config = dict(
    d_model=192,
    d_expert=192,
    n_kv_head=2,
    norm='layernorm',
    norm_place='pre',
    init_std_down=0.0545,
    optimizer='soap_variant',
    lr_mult_o=1.42,
    schedule='wsd',
)
Below are experts of layer 3 (counted from 0) of a mixture-of-experts language model. Rows are named router (the router's row for the expert), up (a neuron's input weights, with its number) and show model dimensions 64-127. Each number is 50 + 12 x the weight over its row's rms, rounded and kept within 0 to 99.
After each expert's rows: a language model's description of what the expert responds to; "comes after" lists some tokens at least twice as common just before its tokens as in all text. This comes from a sample of Wikipedia text that the model never trained on. Tokens count by the router's weight.

# expert 20
router:52 52 47 44 49 47 76 53 40 67 59 54 66 71 49 39 46 39 51 56 42 50 73 41 29 21 69 67 37 56 41 42 66 49 67 52 53 75 62 49 56 54 41 33 56 50 36 50 50 17 47 63 53 46 64 48 46 30 42 46 34 48 46 39
up0:42 63 65 54 75 54 55 47 56 43 55 98 52 62 50 57 74 25 54 59 53 50 67 71 36 62 57 40 47 52 30 51 23 47 44 63 57 44 52 59 39 69 53 42 32 59 54 47 52 39 50 45 35 41 44 60 28 35 66 68 60 49 55 58
up1:39 48 27 45 48 66 46 63 49 39 62 63 72 63 67 73 49 46 49 50 62 34 65 48 74 30 43 54 33 61 61 61 68 56 37 52 36 78 60 40 33 32 57 52 53 46 35 46 43 46 53 45 49 40 30 45 37 52 57 70 81 58 62 67
up2:34 47 58 19 46 68 61 62 39 53 44 95 49 76 40 51 38 54 41 54 41 53 32 48 13 57 26 41 58 66 26 54 45 38 48 61 56 44 48 46 63 42 55 64 54 35 42 43 39 49 43 55 52 49 68 43 48 40 53 56 64 51 48 46
up3:34 34 40 48 37 49 47 52 22 57 50 28 58 68 57 54 55 46 41 35 42 59 45 73 44 56 29 67 56 42 56 40 44 64 55 62 38 53 65 60 55 51 53 54 46 50 70 41 46 55 53 53 48 44 41 66 64 57 48 60 46 80 58 43
up4:39 57 56 27 51 42 45 42 49 43 55 51 58 41 56 50 50 62 38 35 29 62 41 48 40 37 37 29 61 69 33 59 46 59 38 71 52 58 44 54 53 33 41 58 64 41 34 43 60 45 39 51 53 55 54 30 61 39 69 52 64 58 62 70
up5:43 56 39 48 41 56 59 70 57 21 11 51 48 50 48 47 36 32 52 77 53 39 44 61 48 60 59 36 19 69 58 44 47 53 44 54 55 49 45 43 32 63 51 40 43 30 46 57 46 32 37 41 38 38 53 44 49 38 54 51 47 68 77 46
up6:65 50 42 46 65 51 55 51 65 37 50 49 64 32 33 36 60 61 47 35 44 46 23 50 57 54 62 54 46 62 60 39 64 54 56 23 67 51 44 40 42 37 58 30 45 23 62 76 45 52 27 48 48 50 68 45 26 63 53 57 46 58 48 63
up7:28 39 48 28 42 29 46 55 41 43 74 46 65 63 64 49 65 35 56 48 45 53 56 42 46 42 67 47 64 66 78 46 66 72 69 50 61 57 55 56 60 51 40 50 65 42 40 44 40 53 31 53 31 64 45 44 37 47 66 46 68 69 32 35
up8:45 54 51 33 48 80 64 67 57 34 55 53 67 48 60 43 50 63 48 46 43 58 43 33 35 47 30 54 44 61 67 40 50 33 41 69 46 50 34 22 41 39 70 39 48 52 43 50 50 54 42 49 42 50 56 63 62 40 40 49 47 32 39 63
up9:52 55 56 55 61 58 50 47 60 47 48 57 50 76 40 42 43 48 60 52 63 37 38 57 47 31 42 54 45 47 63 58 50 55 47 50 42 56 38 58 29 58 36 37 53 57 50 15 34 60 66 35 55 47 64 51 49 46 43 43 33 48 65 44
up10:62 37 61 54 65 60 39 55 54 50 22 71 44 65 47 31 31 46 44 60 60 43 41 41 28 22 60 34 42 36 48 65 65 62 51 54 50 33 54 58 69 41 44 63 43 49 60 41 56 67 63 60 48 64 54 53 32 43 38 50 64 48 62 54
First names and opening pieces of surnames or place names in lists and tables, such as John, Willi(ams), Carol(ina), Michig(an).
comes after: "| ", ", ", "- ", ": ", "of ", "the "

# expert 22
router:39 66 63 42 22 31 59 47 54 28 42 43 59 57 63 59 41 41 28 37 51 54 64 63 57 56 75 62 44 49 39 34 55 41 61 49 70 71 57 51 54 54 38 55 61 62 54 68 80 59 24 54 42 49 70 38 52 53 59 51 35 64 56 36
up0:38 40 55 43 83 46 50 46 40 55 54 66 37 53 81 54 43 49 45 41 48 33 35 57 53 37 67 72 43 54 28 49 66 40 44 46 56 66 29 54 31 37 71 55 44 63 53 38 35 53 39 46 53 55 51 57 31 46 61 47 43 40 60 56
up1:37 55 63 40 58 49 56 53 68 36 53 66 56 41 62 40 33 34 57 50 30 40 57 26 31 59 53 58 37 37 54 64 61 33 36 29 42 43 39 40 49 37 61 59 64 44 56 31 39 44 67 37 65 65 48 63 56 54 62 41 52 60 66 41
up2:36 51 66 57 31 49 55 33 49 50 42 29 64 51 53 51 32 48 48 62 50 59 55 48 40 57 56 40 63 38 64 30 59 30 17 47 58 52 61 45 53 49 33 63 25 43 40 54 56 51 40 67 64 46 68 32 37 50 51 57 53 42 82 29
up3:53 67 58 41 37 41 41 40 57 56 61 71 58 52 56 51 60 34 48 70 53 59 83 41 56 73 28 29 58 46 66 71 42 48 64 41 72 37 54 49 39 31 40 45 39 66 37 68 50 43 46 49 62 43 28 61 33 60 52 55 37 43 61 43
up4:48 58 45 54 20 55 60 34 39 71 42 34 51 53 58 51 45 46 54 49 40 44 68 63 39 48 59 41 43 65 62 38 29 49 46 60 57 63 56 72 43 58 63 47 46 52 51 58 50 49 60 52 60 54 51 45 52 55 64 41 46 55 63 31
up5:39 58 40 52 55 59 47 42 58 42 52 35 53 66 49 53 62 34 25 52 62 64 54 49 64 70 59 41 53 42 52 34 32 50 55 30 41 64 47 53 38 52 61 53 24 37 62 62 49 54 61 74 51 59 63 58 49 61 45 36 36 49 44 51
up6:38 41 37 57 42 39 34 46 48 46 59 55 45 79 28 46 43 38 49 78 51 39 60 58 54 45 49 35 39 57 50 75 54 45 55 63 51 51 48 55 39 64 48 45 49 57 60 66 47 46 58 33 58 47 71 53 67 39 30 48 53 49 61 44
up7:34 52 42 42 62 48 58 93 75 30 61 65 53 29 45 41 54 33 38 50 38 51 47 41 47 41 50 31 40 48 46 37 47 38 48 45 56 37 44 61 45 29 32 48 52 49 57 38 47 64 51 50 44 53 46 66 45 40 39 26 38 68 60 33
up8:46 59 58 35 26 57 46 24 46 48 56 79 64 18 57 52 44 52 46 43 52 74 68 38 49 62 38 49 66 60 52 50 54 54 56 49 72 49 48 55 39 57 35 47 54 57 36 33 41 45 65 54 58 55 33 31 47 55 60 27 46 44 29 44
up9:32 53 65 71 48 47 44 49 43 52 65 45 64 47 61 52 47 32 63 34 69 59 39 40 48 44 46 43 65 39 54 67 60 57 67 50 42 47 36 38 45 57 54 45 39 55 53 56 40 38 38 45 31 56 45 61 66 29 57 55 53 39 36 31
up10:37 34 53 37 13 42 28 53 77 37 45 47 49 56 57 34 47 42 51 31 46 35 50 48 56 61 29 34 49 37 53 50 59 45 33 53 68 65 34 64 35 37 63 59 54 52 49 69 38 62 58 32 34 45 48 42 51 58 27 33 32 60 48 79
The first piece of lowercase words, mostly Latin prefixes such as re, con, ex, un, pre, trans, after the, a, to.
comes after: "the ", "and ", "a ", "to ", "was ", "an "

# expert 45
router:21 50 39 42 31 50 37 52 40 48 29 51 74 83 40 69 49 38 63 54 46 34 62 67 64 27 55 34 41 48 50 45 58 55 67 60 52 50 62 52 70 43 59 58 70 56 65 72 52 49 50 69 64 42 54 68 48 41 41 32 46 64 60 52
up0:34 44 50 27 52 40 50 43 69 70 50 44 49 56 48 54 62 38 58 42 60 49 25 41 53 33 57 49 64 55 28 64 42 82 52 33 34 48 43 44 49 44 54 34 62 56 52 42 66 59 50 43 51 39 66 53 50 46 63 49 58 51 61 40
up1:30 50 55 45 42 55 77 47 24 42 45 57 37 48 42 45 41 67 53 56 43 54 39 45 74 44 46 53 45 57 71 41 72 72 71 64 66 66 53 41 51 40 36 40 56 62 49 49 67 49 58 56 34 66 41 36 24 39 55 71 43 34 69 27
up2:44 57 54 57 57 64 45 53 74 61 42 52 59 51 12 43 43 38 62 45 33 51 54 36 54 50 46 40 36 67 42 55 39 57 52 47 58 66 61 52 51 43 57 46 43 51 45 42 41 47 52 78 44 72 48 62 62 55 32 48 50 69 44 60
up3:32 56 54 69 56 65 43 61 51 49 43 53 34 46 66 29 41 58 35 74 54 50 52 52 63 43 46 53 21 56 36 50 47 55 59 31 52 50 58 41 31 38 44 42 37 52 56 57 44 36 77 62 45 49 42 52 59 51 60 63 34 76 63 58
up4:71 36 48 44 43 31 30 56 70 33 46 61 43 65 49 47 45 41 71 55 47 77 67 35 48 34 57 54 44 69 65 52 40 53 47 47 45 61 39 55 31 59 40 46 64 45 68 63 17 52 54 72 55 44 61 56 52 63 49 62 58 58 44 44
up5:54 60 44 43 41 41 51 65 49 50 55 56 58 55 52 55 46 52 56 36 53 61 35 65 59 71 46 39 46 53 58 59 26 55 31 54 41 61 53 21 43 31 38 39 61 36 72 21 55 55 50 40 62 48 50 45 48 58 74 55 53 65 42 47
up6:54 32 33 64 66 34 58 56 75 66 53 48 54 58 64 50 53 54 45 49 41 37 53 65 59 24 67 66 64 54 44 48 45 54 46 44 46 41 68 58 50 48 57 47 65 37 39 40 27 57 66 40 50 44 56 55 53 57 38 66 66 43 42 55
up7:56 32 69 30 72 32 46 22 43 43 44 45 51 39 64 45 31 44 42 61 42 20 46 53 34 46 50 37 30 52 70 48 41 40 28 61 51 54 80 58 28 46 54 46 50 51 49 44 43 33 78 44 50 57 42 59 40 38 42 40 39 71 44 57
up8:47 39 39 38 62 45 68 49 68 60 70 41 49 39 62 48 39 64 59 42 46 45 32 58 54 78 37 53 56 73 44 56 35 31 77 36 65 49 50 73 59 41 74 56 36 52 41 34 31 45 39 46 61 48 53 27 59 46 30 36 63 31 53 50
up9:37 68 58 44 62 45 41 56 67 52 58 40 42 47 50 53 61 52 40 45 77 59 34 43 38 58 62 73 36 47 35 56 47 40 31 78 65 51 40 53 62 72 51 38 72 26 58 56 41 43 76 39 53 88 58 70 41 46 49 37 46 72 45 50
up10:63 31 50 38 42 55 59 40 43 62 54 61 45 47 45 29 47 24 59 67 38 30 52 29 42 45 64 49 51 63 46 47 61 58 33 34 54 52 55 63 70 46 36 53 61 51 58 59 68 47 32 37 39 58 68 57 32 43 34 69 50 52 54 39
Prepositions and conjunctions after verbs or clause breaks, such as in, on, by, at, for, from, with, when.
comes after: "ed ", ". ", ", ", "ated ", "es ", "s "

# expert 15
router:55 37 51 41 59 38 62 46 48 44 56 70 51 61 65 55 35 40 37 36 20 43 50 44 45 43 65 60 43 49 45 52 59 28 68 41 66 75 56 53 62 49 45 64 56 51 62 90 63 48 30 70 47 44 62 45 33 52 42 40 23 65 47 37
up0:61 42 63 41 74 53 60 40 48 55 61 47 47 51 48 52 50 67 43 58 46 34 42 46 33 65 48 69 39 74 52 53 53 42 54 44 62 60 47 63 47 54 39 51 80 50 50 69 38 64 47 61 56 50 63 33 60 52 45 43 66 29 46 57
up1:42 55 59 64 37 61 55 67 66 33 53 44 60 58 37 69 49 39 52 45 34 54 67 63 28 48 38 40 62 55 72 62 39 56 39 68 67 58 42 44 48 36 45 45 55 69 58 59 20 38 34 48 57 45 46 39 35 30 67 64 43 50 52 59
up2:50 40 57 64 31 47 42 58 35 45 52 38 68 31 55 43 36 59 53 59 39 72 38 51 80 47 93 30 60 47 59 59 65 53 70 51 54 57 31 60 45 48 46 51 71 57 46 51 44 58 35 32 64 46 20 31 66 38 40 35 35 63 73 63
up3:58 46 60 30 61 51 17 41 58 61 41 55 67 51 53 59 48 40 53 38 34 28 41 64 52 47 46 36 31 67 51 49 72 60 47 47 44 63 30 43 46 50 46 16 50 72 52 53 63 37 51 58 22 63 56 48 53 77 35 33 62 65 59 43
up4:25 66 70 43 44 50 35 63 45 52 41 55 59 62 39 47 32 42 18 63 34 37 54 44 57 53 54 42 43 42 61 39 50 45 47 76 54 45 50 57 73 66 57 72 61 41 57 51 48 48 40 45 47 50 60 66 68 54 57 50 50 61 41 61
up5:53 41 79 59 47 50 19 38 39 40 49 45 52 59 58 67 56 60 45 49 34 65 49 38 46 29 61 28 47 62 43 66 40 51 62 40 54 52 72 72 58 35 50 40 45 40 36 64 43 38 78 33 60 40 41 57 49 37 46 42 56 43 52 20
up6:66 35 47 58 66 67 54 36 66 46 57 30 57 46 58 46 42 19 26 65 63 42 46 31 42 36 66 73 57 52 59 39 47 67 51 79 53 47 60 63 62 51 56 50 63 40 58 50 60 38 62 49 32 41 44 49 43 26 37 16 40 30 44 52
up7:52 54 43 52 53 36 37 37 43 78 53 36 31 50 56 43 56 35 66 63 28 67 60 41 41 41 49 43 60 69 48 59 63 54 53 26 58 34 53 50 67 47 58 54 43 52 52 46 42 28 49 46 47 60 45 52 35 53 52 56 37 58 51 72
up8:57 52 50 45 57 17 36 77 82 41 37 54 29 44 59 44 62 51 27 34 27 51 53 57 46 40 51 57 47 53 53 54 48 34 41 37 54 37 41 51 45 34 54 47 38 54 65 43 67 57 52 57 61 51 49 58 65 60 46 56 47 48 44 46
up9:55 23 62 27 74 32 59 63 55 47 67 64 60 57 34 32 29 50 56 42 45 49 52 42 51 38 46 57 29 51 91 34 58 55 63 48 51 60 46 41 54 57 59 64 38 46 55 63 60 28 65 39 25 51 44 56 57 45 42 35 63 52 46 37
up10:62 53 51 44 60 46 24 43 52 44 61 77 60 58 42 33 70 72 38 62 62 45 39 39 45 38 53 46 46 52 37 53 57 51 61 53 57 38 58 33 57 38 56 58 39 46 76 45 48 55 48 52 56 69 42 76 57 34 71 59 50 68 37 33
Opening stems of common words after an article or pronoun, to be finished by -ed, -ing, -s, such as star(ting), resul(ts), addi(tion).
comes after: "the ", "a ", "and ", "to ", "his ", "s "

# expert 37
router:27 57 54 44 47 53 35 45 61 52 62 56 61 46 73 60 41 43 39 68 38 62 75 42 57 32 64 40 22 56 57 42 64 62 51 50 39 51 47 48 54 55 49 41 65 60 65 50 45 46 43 62 48 27 65 41 55 65 42 50 17 73 55 50
up0:52 47 48 34 32 54 54 31 19 50 75 41 58 56 62 41 92 30 50 49 54 48 39 38 54 48 44 40 16 39 40 56 59 60 54 51 58 37 55 60 66 37 56 54 58 79 45 47 48 44 67 57 58 54 51 42 42 45 41 50 26 76 42 57
up1:52 40 33 55 25 35 47 72 56 40 75 46 33 66 47 52 49 61 48 49 47 54 64 68 69 59 65 45 42 31 45 67 44 64 54 45 46 59 04 69 40 48 58 47 36 54 45 51 51 53 55 62 51 49 48 54 69 35 59 44 73 68 59 65
up2:47 52 38 53 60 42 57 51 50 51 66 78 45 57 41 69 39 48 37 67 62 59 67 51 41 26 55 54 51 52 52 55 54 48 64 72 29 28 53 41 74 44 44 65 55 45 53 46 49 51 32 47 51 68 55 43 67 54 56 50 47 42 52 52
up3:47 69 59 52 52 66 69 67 51 29 46 44 46 29 60 60 55 50 35 56 50 56 53 49 39 31 69 55 68 52 55 50 61 60 45 41 50 56 55 44 55 25 43 44 54 53 58 54 51 43 62 66 67 42 46 52 37 64 59 83 56 67 53 46
up4:40 65 61 42 53 32 36 46 64 60 64 42 43 56 57 54 55 63 58 46 33 48 53 33 37 55 45 59 59 42 70 23 54 39 46 57 59 69 58 65 33 42 53 54 83 52 59 30 52 48 51 47 32 63 59 68 53 75 53 55 42 73 73 54
up5:47 57 44 47 60 49 29 32 58 69 44 54 47 72 58 46 49 54 52 74 56 53 43 44 68 62 42 42 44 59 58 48 37 60 44 32 64 40 47 35 51 48 40 60 53 51 17 31 59 40 39 41 55 45 65 49 47 45 42 42 80 35 47 63
up6:39 61 67 50 23 49 59 33 43 68 53 28 56 29 48 50 53 57 65 53 35 66 71 38 38 44 36 68 39 46 71 36 57 45 50 48 19 49 48 45 48 45 49 24 68 48 64 50 47 42 56 50 55 57 52 53 65 55 40 33 40 43 40 33
up7:32 58 50 55 52 42 63 60 61 37 76 82 50 45 58 53 51 49 51 55 47 51 56 59 47 37 73 84 60 66 51 66 64 53 75 48 38 61 68 40 51 51 60 56 42 33 70 55 50 48 27 76 28 36 48 55 57 49 32 49 63 54 55 57
up8:41 45 32 59 54 45 42 70 26 63 61 43 52 63 46 72 56 66 54 52 66 47 70 72 63 65 26 53 49 72 45 40 46 64 64 60 53 58 62 28 41 53 38 46 43 90 61 43 54 36 42 60 38 46 64 45 44 58 44 37 62 51 46 40
up9:51 28 59 45 23 67 39 66 72 35 44 47 43 43 54 61 44 45 82 40 58 45 37 72 51 61 47 27 36 36 55 41 60 53 39 60 40 68 33 25 69 39 65 58 45 35 60 43 45 49 48 55 48 40 61 56 44 59 30 50 33 48 57 39
up10:40 59 60 68 56 67 61 47 33 36 40 31 66 58 39 43 48 50 61 65 64 69 47 30 47 67 54 28 64 52 74 28 49 50 60 74 31 82 60 63 60 42 50 45 50 38 47 39 56 63 58 50 66 31 58 66 49 45 58 66 61 56 58 46
Short syllables inside words and foreign names, often after an initial capital, as in S'ask'atchewan, Nebr'ask'a, K'aw'sar.
comes after: "H", "B", "K", "L", "M", "D"

# expert 34
router:41 75 50 43 48 65 44 56 68 31 56 48 57 55 57 38 46 75 38 74 45 67 45 48 54 51 51 61 49 67 52 51 57 45 54 43 49 37 59 58 72 32 35 28 63 45 57 50 33 40 41 52 57 31 48 47 30 49 50 33 46 58 49 48
up0:53 49 53 58 45 42 45 45 44 39 29 47 41 56 53 48 38 38 42 72 49 56 23 45 50 59 58 49 63 57 57 70 44 56 50 54 57 51 54 70 30 28 69 79 34 43 59 51 46 37 47 62 42 28 26 55 53 53 52 18 42 40 34 19
up1:72 47 38 66 53 35 50 51 54 53 49 51 47 73 30 85 48 41 54 70 49 37 53 56 36 44 58 46 31 33 52 35 50 48 37 59 46 51 38 60 25 57 38 40 36 76 49 44 44 46 49 63 63 55 49 53 44 50 49 50 49 47 57 63
up2:47 55 51 41 34 46 54 33 57 47 63 53 41 33 48 48 44 40 58 60 44 38 49 50 69 29 49 50 41 40 59 45 48 70 62 46 59 54 49 56 45 60 61 32 54 56 53 42 40 41 51 63 49 41 51 48 57 53 43 38 53 36 47 51
up3:37 37 49 55 75 55 27 52 65 40 44 41 65 44 70 17 47 52 61 33 38 59 56 64 50 48 70 59 45 53 58 76 67 43 55 51 58 38 76 34 60 60 53 36 69 60 42 68 38 47 40 48 48 53 50 55 63 55 61 39 60 47 63 52
up4:66 58 46 57 44 52 61 56 61 47 44 46 50 31 69 63 53 28 36 61 69 84 53 50 33 65 46 73 40 39 67 47 54 53 60 54 39 46 19 70 47 42 60 25 50 62 58 60 53 23 59 52 67 52 59 56 37 66 46 49 47 53 65 47
up5:76 38 62 34 38 64 43 55 43 41 44 35 56 69 71 48 56 56 43 55 64 43 52 58 38 47 45 71 55 46 64 74 66 59 60 53 36 37 59 58 54 49 57 60 62 58 62 37 45 43 43 20 36 66 69 63 43 31 52 51 43 44 53 65
up6:42 45 31 56 39 38 57 52 35 53 48 54 67 64 34 57 74 59 52 60 45 36 49 41 47 47 31 49 49 49 60 39 56 36 58 76 31 43 30 43 63 55 42 32 57 58 39 43 50 63 46 47 45 55 54 72 24 40 40 54 60 59 66 76
up7:63 70 45 36 58 47 40 57 65 28 44 42 45 48 35 53 50 47 42 55 45 67 41 42 49 52 42 39 67 50 43 24 53 60 58 47 38 48 67 54 29 59 46 55 42 39 34 44 56 55 67 48 56 27 48 30 38 48 62 61 79 62 61 54
up8:38 75 54 79 36 73 41 58 40 46 34 55 43 32 58 54 51 45 46 52 49 64 40 53 47 56 32 44 46 57 39 48 47 31 45 67 53 45 60 54 85 36 49 60 45 60 34 47 47 73 51 44 46 57 44 53 42 51 45 54 56 60 65 54
up9:47 58 25 53 55 49 36 56 63 58 66 62 41 63 33 67 37 62 60 42 64 64 48 44 56 57 54 45 37 62 71 28 53 61 33 64 44 61 59 26 47 49 52 42 60 23 44 39 40 52 46 51 51 39 41 33 62 61 45 40 35 48 51 62
up10:48 47 49 40 44 34 35 44 55 58 56 40 58 63 40 58 54 63 51 74 44 66 56 55 39 31 58 34 43 61 47 51 37 57 25 49 65 47 43 50 52 49 41 55 63 45 46 27 65 60 73 70 35 53 49 47 64 43 62 47 60 53 64 59
Closing parentheses, quotation marks, braces and brackets ending a parenthetical or title, often before a table pipe or line break.
comes after: "2", "1", "3", "0", "4", "5"

# expert 3
router:47 55 44 41 54 61 46 41 53 34 55 59 62 52 57 60 51 58 52 62 47 44 57 67 58 52 47 60 43 75 49 33 55 61 67 47 63 55 45 36 42 44 47 60 64 45 69 47 51 41 56 71 50 48 56 58 56 52 49 36 55 81 56 49
up0:39 29 47 61 24 74 33 45 65 33 50 41 54 40 52 62 57 48 52 62 61 32 64 63 50 54 50 51 10 54 47 66 68 60 47 48 43 55 60 46 47 48 52 52 42 50 36 37 44 48 37 39 54 36 57 45 36 21 48 46 52 56 50 46
up1:68 62 28 46 47 49 47 44 39 54 73 66 47 50 39 41 40 71 50 51 53 38 56 40 41 34 48 46 48 56 56 51 51 32 33 59 60 51 38 68 58 59 24 53 49 49 55 49 54 63 45 32 43 51 53 67 57 56 41 32 39 48 73 51
up2:71 56 44 41 36 49 68 56 50 29 37 36 42 41 53 30 43 54 46 52 52 26 62 44 51 61 43 36 60 35 44 40 83 53 40 55 43 66 37 54 65 47 63 59 64 45 54 40 37 48 49 69 49 43 35 42 64 69 55 46 47 39 63 47
up3:43 48 79 37 67 56 47 26 43 54 50 40 57 36 61 54 38 39 52 49 64 55 51 49 32 50 50 36 52 52 58 56 45 20 42 36 57 30 41 35 55 49 55 51 56 20 51 37 32 44 51 61 44 53 47 60 57 61 72 33 49 49 45 55
up4:37 64 56 45 61 60 39 33 44 50 77 44 53 25 67 53 52 51 57 60 57 36 36 50 47 39 29 55 55 21 27 33 61 46 36 40 38 26 31 48 48 39 75 48 63 57 67 44 60 42 52 56 56 53 64 29 79 55 59 51 59 63 55 54
up5:44 52 43 40 72 55 44 40 50 75 43 49 70 47 62 58 37 44 71 38 70 43 50 63 30 61 31 50 51 65 48 38 28 33 50 58 60 60 46 33 65 68 40 32 56 44 53 41 52 66 52 50 39 35 48 90 47 64 32 36 65 49 54 48
up6:47 64 57 37 52 39 56 50 33 66 50 27 57 21 42 67 42 54 59 43 34 56 65 41 35 31 43 68 59 31 56 58 38 62 53 57 50 65 39 55 29 57 56 41 57 49 39 69 63 48 61 63 50 56 64 40 37 37 43 65 65 30 46 37
up7:42 54 59 33 56 37 46 57 47 40 36 49 44 30 38 56 70 55 29 56 56 35 59 42 54 45 42 55 30 35 63 56 28 31 46 63 47 49 38 37 42 49 29 51 51 51 64 50 47 38 41 49 46 27 65 47 49 60 58 76 67 39 49 68
up8:53 56 43 49 29 35 46 26 53 52 39 45 51 51 63 51 44 62 42 47 50 41 49 43 59 61 60 54 49 51 46 40 46 42 54 49 59 44 40 68 40 37 45 49 73 58 62 32 55 38 60 48 38 31 60 58 36 47 58 30 76 48 74 60
up9:57 45 63 70 46 51 39 63 46 50 46 64 44 46 41 55 37 34 40 60 43 45 40 43 43 66 62 64 52 47 35 54 59 55 53 42 44 56 37 35 53 42 50 38 44 64 48 60 33 46 68 63 57 66 43 48 66 50 71 49 46 70 44 47
up10:56 41 42 41 37 38 69 52 63 54 37 62 50 45 31 67 44 47 36 41 41 46 53 57 37 33 52 35 39 32 51 67 37 41 46 63 57 60 52 62 49 50 30 70 52 58 46 74 47 38 69 38 53 65 68 63 52 62 45 52 35 47 54 37
Possessive 's after names, colons after field labels in infobox lists, and semicolons, commas or dashes separating list items (Order:, Reznor's).
comes after: "'", "\n", "by", "0", "s", "’"

# expert 39
router:33 33 48 21 51 37 43 47 61 22 51 55 60 50 69 47 62 52 48 60 57 43 55 39 35 56 49 35 44 74 43 41 68 32 57 37 55 48 69 34 54 28 33 44 47 49 66 60 47 33 47 48 46 54 58 59 36 49 60 55 61 70 53 62
up0:72 60 45 47 36 44 40 34 37 51 51 39 58 54 56 52 52 56 64 58 68 32 55 48 55 43 37 36 56 54 48 46 45 76 41 38 61 52 45 63 45 40 64 58 50 62 59 52 68 26 48 49 32 18 51 29 16 44 66 55 45 54 37 56
up1:68 49 51 53 48 37 73 59 49 75 44 48 47 57 57 67 64 43 29 52 49 40 47 61 62 56 40 62 39 33 42 26 43 52 46 32 42 55 43 47 45 27 40 65 49 48 53 44 50 64 66 46 46 49 62 59 39 53 52 73 42 47 51 34
up2:33 60 62 47 29 52 65 47 49 49 35 63 44 14 50 66 33 42 45 70 41 48 43 62 40 56 51 52 45 55 44 47 49 38 59 48 55 40 70 61 66 60 43 58 37 46 40 68 39 46 53 59 69 36 36 43 52 43 35 54 38 73 55 66
up3:53 67 44 52 27 49 44 13 53 51 56 48 46 71 54 50 50 53 39 53 75 47 38 38 43 43 42 68 43 45 37 52 58 58 43 40 68 48 57 58 38 45 45 63 51 53 67 66 58 37 44 41 39 63 52 51 34 24 58 52 27 55 29 60
up4:63 41 52 63 33 44 66 47 52 59 50 41 33 41 62 45 54 49 52 47 46 54 45 48 39 52 47 60 55 33 56 30 55 36 76 65 49 47 56 60 55 51 39 46 37 53 36 57 57 49 37 53 43 36 40 32 42 32 43 39 70 55 37 57
up5:53 40 64 57 76 43 35 41 42 63 40 59 39 56 45 66 48 67 60 74 60 56 59 23 55 57 38 59 41 49 64 44 49 46 63 58 44 39 65 45 47 46 43 48 43 50 41 57 62 54 62 62 74 40 53 38 50 71 53 43 53 56 68 43
up6:52 65 35 43 43 72 53 54 47 66 51 45 50 64 47 49 57 69 25 54 59 59 50 62 48 40 52 53 58 38 66 47 16 37 58 66 30 66 58 54 64 70 47 70 60 56 75 31 53 33 64 47 35 57 61 69 62 57 48 44 26 56 40 40
up7:52 61 56 30 35 41 22 28 60 53 53 57 52 66 73 50 73 50 49 68 59 28 39 38 61 50 62 43 52 49 61 56 68 64 49 42 48 51 54 31 53 17 32 53 61 48 50 51 46 64 28 44 43 50 53 43 52 36 46 46 31 78 47 41
up8:54 23 42 64 41 61 62 36 49 57 47 53 53 52 58 56 50 67 54 75 57 45 52 57 41 28 60 60 43 51 38 48 37 54 37 45 61 42 41 65 36 57 42 54 17 64 56 39 41 58 41 42 50 74 54 46 56 51 60 69 45 60 37 42
up9:48 59 40 50 59 56 54 43 38 57 62 65 57 49 54 62 41 50 55 27 62 48 76 74 32 40 64 75 60 62 54 37 56 30 41 62 20 54 74 45 44 58 49 33 42 70 48 57 50 55 55 56 25 43 52 55 41 53 28 46 56 54 45 41
up10:39 60 63 53 60 43 30 49 51 54 42 12 32 46 61 46 39 54 46 57 52 56 69 29 60 51 53 81 43 48 57 45 56 63 41 30 53 45 51 65 65 56 65 39 49 58 53 38 52 45 75 51 46 35 46 31 73 51 48 47 80 39 40 85
Line breaks and blank lines ending paragraphs or table rows, and == heading markers opening section titles like ==Club career==.
comes after: "|", ".", ")", "\n\n", "==", "==="